From a checkpoint of a small mixture-of-experts model trained on Wikipedia.
Training: a variant of Muon for the experts, 9660 steps.
Below are experts of layer 2 (counted from 0) of a mixture-of-experts language model. Rows are named gate (a neuron's input weights, with its number), up (a neuron's input weights, with its number) and show model dimensions 320-383. Each number is 500 + 40 x the weight over its row's rms, rounded and kept within 0 to 999. Numbers have three digits each.
Before each expert's rows: "mostly gets" lists some tokens that are sent to it at least half of the time. This comes from a sample of Wikipedia text that the model never trained on.

# expert 14
mostly gets: " the", " The", " his", "The", "=", " her"
gate0:499525478502471394464519499494487498480518525454478515486534539461386478474524507549500464558510551490424465536548549461448524451481565431509470515470490558506494471534440522526493539535527528
up0:516458441478541540462498483508489573469505441537398513614465483526458577454537450535496494497437488499444454514468514475491516520522539487470450512415402464512489553529456539510533577514512470
gate1:541482562470477519501489444537483458480521565439442521489533481498473456443437466541500539474477489467515509569466474603469530560526454496527493497495512444465544538517520484502458532571485505
up1:472488446562461486544526504466504586468454499503474469508519531484475513468483546504481481439483449527553511516500534456501444574558503494510526504438508474521459505582554468522417477492470552
gate2:519494506462469514543475449482468524507547422501568509494509514528510506511432535536377476510420487522457534551402538485449462444549508518511529555515497523521535527512514542518519488535490540
up2:544473420472493461455529462475490572453440558465438461518510498550520517537470523479509513581521521485512500576416541460465434533506581506568512511483491480497494530497451538487488507480551459

# expert 10
mostly gets: ":", " –", "′", "):", " Sqn", " there"
gate0:509506477473446529485574499528511548500450457527515521594419445432509459528469518557474547460459485506476518511555451415485473544461484481526554513379496498562492501525473517495476408507522535
up0:539494494524483523585523476522508505491428466544519586547464500504541466510515500489477551465538464462506556530506468538407527501502435577528495548528509515521519469539466490505471467535447463
gate1:512567480467464433533493460478435437535516500519526532491450494530570539491509488468450442452505538498516507605461520515441539487465502489493488565484548489518539485502505472510550562528465494
up1:481490489457476480488519488487557510489504569560569466524525527574428514523471567468583514473473479523554454438508516538506506427471465539570546564470487477464588535546617561496533564561545442
gate2:465460483485506467615524460504469511467562447528492516489495492455495363527423486443478533542467538482527466531492559467479477455513479511477545549576554502472522538505432461535478499448583449
up2:541452513541535544542501518464523522464528511475502484575530525511464542511481467490392531479514578531528532475550488520519535512503452478440467411476514600552491482509523519573447516506499469

# expert 13
mostly gets: " Y", " Kh", "mathbf", " Jim", " En", "š"
gate0:524501488528471526563499515557450540465472476483441453476433493482561551507532596558458469501517464430588562486492489524465449568498470499488410519507549554502531557532534467435487450575474562
up0:482458523480477515510504497510515459516468478552492531494502537452539519495474494463452552499463494516576514447424437504544486507483572456603559496511481507475483502509521515539465429503538529
gate1:537469485417549507560508489487496452485461498564477556505493470470542509485461467496459543501598548502459491544501472493518494493510540471453445415486493529587475461618444569490512474413498587
up1:470594538562533502442495504468472459465547497483550470525468472410535530515553563509549559460509538469498525516476473528464536422530579445538525478445450493534436508455435528559478553494506461
gate2:509493560517421582515567557490547522574561498486536546539495458531453484481452527534470489533460480534459432526477442528488533581494464421516554498494460513532433475549561516517424568438570446
up2:440477513541516404551435511546459538545547460459570443536437497495398490496486482569487476509585485503527518445482527475492562516507527487534499498542565506444537516502477526531542552454534505

# expert 12
mostly gets: "===", "==", " ==", "\n ", " ===", "===="
gate0:517439513538509530469543487491442494467506443498479528467516494550515495484415466499553451449536482485515478502518504521531428493404522564464556450508487504419524460519580542528408501527461500
up0:512500463466461468563521536490447469549555546436506481485502538433448495542560523630530489490541489546500443428504572500556514518513535517486506413501482533486520450515480555454489505466468444
gate1:499480491516539571555469522553495476496510487421533561518549478495522441473539461525467468442555489463471518472495442505475571493604518547562494565495535523498494503507420517476429472448482504
up1:482582452513542458472513531465542494432472567520525528527516494472490497522515542542486431547528465466535385471564547460555580484458481540505536453517606531493443498467501541563485537504527501
gate2:497561410439460539419426492510481526506460595469529549549452541517499482456472521533547473474474498467466474484407461480552390524495531458513491495536468490481538560426565521488529523553481521
up2:506533517377490447465519461490525468495485541453509533463505439389502429504566405471528408515467468498455457580479516529385449475546609477543509563547421458461462502447522510462522498492538540

# expert 7
mostly gets: " one", " a", " an", " so", " another", " very"
gate0:544511482530485536567460543500410469504464442486517563429460494442448510501464485578493492460544492520536498554535499512458482516513513514517491506448495467535496481550489523491450488493469503
up0:487471524610499494470472578523499464562484467439502468506454513510550480472508530504441504565483544481502466487527489542522451442513480514497486535549538497500522444554565475442505509471518485
gate1:489501462522490465504474451451545447523475511416395535465447506489475456519508429510555436537565463539522617553514469516468491535482501481461471499560507495428486568446541523487484490499531536
up1:435464485564466585513485542500488566466467535490458435537574480505478516563483471527482492526483427486531452465439531492495450495515464491548544481439483449494481492425497507598484506493485380
gate2:424547471547496501448538456533467522565458516455463489590463560513500450421560534548515536457544434504513484548534508549443531447586443468504489518493464564492465510528461509518460539532516462
up2:534482404458533507461531479456540546514535533488501475465484485435434519483406548484605436534518537589518473495560508475551507490540493505550546538541511484541433448521448548499458416521415481

# expert 6
mostly gets: "°", "″", "′", " ft", " Succeeded", " ("
gate0:445512532501536497539534465593466471599487474486562459543546516473503492529485546570513482509466642472467508484444496592426529495510457510480561495546478429537531449493509373519506403465467454
up0:539438515527476513514557458496444444520517506467519555490474460461483529514479556539436470513499485512458481445456491527458474534427508512409520511472492478549539448418495489519521503474442586
gate1:466481524491490455551548500461478455496560567512581438493585476539534493522551512433459458539497453421532496540513527462458439507493527460523518495560491476499497406514513548478526471449470515
up1:537465489477538522529539482536520586477456549518495404451460492536513512534540520493500541407488518450524493473521444489469534428499523555463563465450502459610500570456533482471452453582436474
gate2:501473488598503514428418508425557538443480503474527469488464454491569492467506485483474486540547491448493500483488512455419461542510494514510469497477472563558510469428461474568480497530511515
up2:477512549502475446527484506580453528450570418472489514479458543563512570489505529524417471544437602475471502496485496421418530515470515499512525523458418523489500506485451487529551540580464485

# expert 11
mostly gets: " was", " is", " in", " are", " from", " to"
gate0:526507610534500528468449487482525494481474541490515518439473512496481536487512522453463518479592510490504561452450614481480516518524481463540540503508466497471451477479486555474530515510473514
up0:489452480488477494481570507502536493524483511529546449453515520499442527460539493449482500443553460450492533575485540534549469548466488540514473521482499514548567550557533494523521532526422545
gate1:479513470542565522475451484490513508519502511534476513445510512472489558498462387440541551572468492579527478517506467538498533481471502556525500655501453487476461568453450501477509591439410538
up1:468455547486475528506398502455530559486467502492403503520563528597490461393535491536448455431529441490493493543542509564533469495564566530510495472451445532521454542488507512524537486456463517
gate2:408547530566468468515485493500584568460465501512463494486419507485520464573491526509516477516495557523527454509484468566532533539495463526572533522508466459478495509498466500479506490579434452
up2:474561473487450514486515532479537521494475524569555473518546424505526511488506495522429477495540549485454404416472516517510520512494467553488461553520489512495477596510505509512473483560532535

# expert 5
mostly gets: " I", "'s", " many", " all", " some", " own"
gate0:560498525503497542491558495553514489538439563561537454519493496579482557469460477475529511565514486511445491539562474541453501535523442440538533496511517490533453478489532514498500517515431521
up0:482464457574545431509465593464503483454491443580467540484474560517511515502527458526458531532489510516447517532505454498429466548518545515484544475562495485444543562504409511533578524488516537
gate1:493490583512492494541549500523452427498426496508474566495507494503564470516484500429473461471503492455423522556472503562505485548446445468523567498564512452486473517519513509479479527479555493
up1:565492562519482478469523508563462535462504493533415498489547472495457504450520486493532547496525548540512520475513520486491487506455433513545493560530471538521530563493514471536457551496479458
gate2:468444430559498510472489508468528472397453570509521562504523476516487517533528559510486492556584447493456503488581593531536509467487502534503480516458547576546532595472455541458481513496483525
up2:520511515532506509499485497462498549497511424545482413492469525437488496516499554511492491415611443524533522461566442487510520484513554540524494470534477578554475467557497517500455550561499569

# expert 1
mostly gets: " America", " Company", " States", " students", " Army", " Arts"
gate0:419477546455523509495490432462485576544516481473421514431499488453570581455562513544560477532495455526513525482452476481531565451519483460499482547500535532514497450534527478455522562500486449
up0:492522546509531514502520474480544505515506447468490466527443474512426497521512495481484447503533515480413555515522515479496507473514486525489454528493550529449459459506547528481526499508536511
gate1:550443574432527492510457445532414484472435453507492608460473561555507438505486472466584511516469461511449579518490487480548517516499520548511529477493560553478461431481523514490497572530479482
up1:503517503506421425465524543573477533547465476511475511454521516505455495453510456484495476499499536510466510481471534517508499491466458573433524551524512493510514492526449420512511473534546545
gate2:501435507452432472453473506478581523496468507442502521517454512520456521515592444528546457491560474540572510563511493473489580457462519508614537472531420556573528517496549524444521537504508465
up2:550442519528487527529535576457501500452449482477505526563502491458523534471418469467510475557613461572480417430463497508514500548489500562507473514563543487443574481453494492450556517514480476

# expert 8
mostly gets: " 16", " October", " November", " May", " January", " June"
gate0:442572487529524488568489498536532517453518512511566569447552486479501474469519503456502576527500511502478467441568491492483500512549514461432538418548485492464454507590571484456505478556508458
up0:507511464533529498437528511476461519488621575521558484518474485510524489480497539560500597488496538586526477515500444464530448580523493544491581476533479524472492506511519511449517519520504370
gate1:508441452547572466483488566462501471437507472496499446469469489454452535467501469587499448493446511520467487498475518433516554449496532481528548455468504540537453468464451547548490451527546578
up1:530500461465459470469548524578525497392486436479432447497515471451514460486502425527524484492520532478517532518506473542475553403588546495501455553476493491594512520530500483396536529543459471
gate2:515502464526579522447541553502499556454435530565515472441470469393552491498530447429504456519506490543479486496537463584494524533523501494484551558515522512528556465490477478479472462578475508
up2:499559517525535533479533450513473510612460477514505584493494504492481522516516496478460563464500461557502524559497437452505526552581494472576502512463557555556474482539537457520512474506461483

# expert 9
mostly gets: " but", " \\", "\\", "{", " however", "mathbf"
gate0:488456499497482478515485501501457428504573467495423457508493507482527478491569440467540454533480413435488517489512460564444487525583559521479493455540505463558527492479417551479506523500465531
up0:497514509527408464473486557461526455436419537549567491506560530503518518479449426465500499544531511517488548440418573616483567472478477481515511462455516545540515401519561503478505466485485401
gate1:451516450429521522515492489572462500455572502519538494490531570478502540392558521501452448460549528595473486517467491524486482508431552506552466493556470512478498541462476474528607513512556548
up1:525496528502492430539593511484506512451532515483477479502541498471470464492476462525480485503469460507583464529520414567548543525518445427466480545482492507489421538500449560533452439473475472
gate2:503451513506530542438531499505497475444512521491508496564516543484478503512556613520461568471468504464567466504513484461456541485468536488534477513457492547405535537510485510476502479504481496
up2:429475484504514493490503532510507547509553543421497454578427494450484439560472528462519449535431473531499472534494464518419496473465524464516447482505448473511439520531594529512496435515501481

# expert 2
mostly gets: ".", ").", "\".", " while", ".\"", " ."
gate0:506478452431498562521542472512475491422553550486462446508505569498492435556486539498435544470456549475477434533488528578523449541529572496476562510429534537525494500490487486531490453491511477
up0:451548558439553542498479470520519448551557539517605424476420519540548576538519478544479526484495543522444505474520544527550527500454445510516562527568495511468514461471424438525533484475467537
gate1:567504396538525448486552503548518494518462511474525488454504460492503441480520468429463441467545524457582460527469458535506514508485490510496515501501461497483550478578459551471551471468455519
up1:518525522459500509491505529451504462509538499506495443553505569497507495426531529508523476459505440485442470466537510505514546513579506441438493586580531508518498527411512490503434482477476424
gate2:544443479497476502484488569530524530474514532515470414470477490490472544532463484522471569480471563479464526471496497466519527536512484560506507485499495527496494560447537527534458427544490491
up2:559461521501523528561511485490486432414503406545556513473510521528476625453523501489553520437545504489511517560555534515536534441479552557490501504470508499475447543479464557569519492488443460

# expert 4
mostly gets: ",", " that", " and", "–", " \"", "),"
gate0:571528563475517469530504516501527430495592518429505483430558505512498555588559456443481379456538568552482517494458525485525495503529469505488510526463532461598530456583552544475565503448528512
up0:544504450515601498470512493493573449504469518511564510475524489437458503493516488524448511426475515458454571556508545529462491517526512450544498517550519514460479461562483554480547465503472537
gate1:580556515536455462489564551521439442585512475455398520522505579547478442489527512503512526529532532448448464557441459487471492421528520475471448526486565500502510493463568507397429477510512452
up1:459466557545530536536481537509463538442547444454483518375528482489489484512551516517517472521434542562442559550497533566565524469457462500439527553526539505503536470515549495527541489486509547
gate2:574533502423500492493472521559522484562506497511542502519473494467488484577467514543503492575479420485435488529505514482455433532536529500518480497548473469497460486456523503459577552525505416
up2:432441473495496452450521547483495514431556554459545445541550479558540498606456476526481509472491549546516533510570477420450509538480461416557452517480569460514545469487442533447472484518506502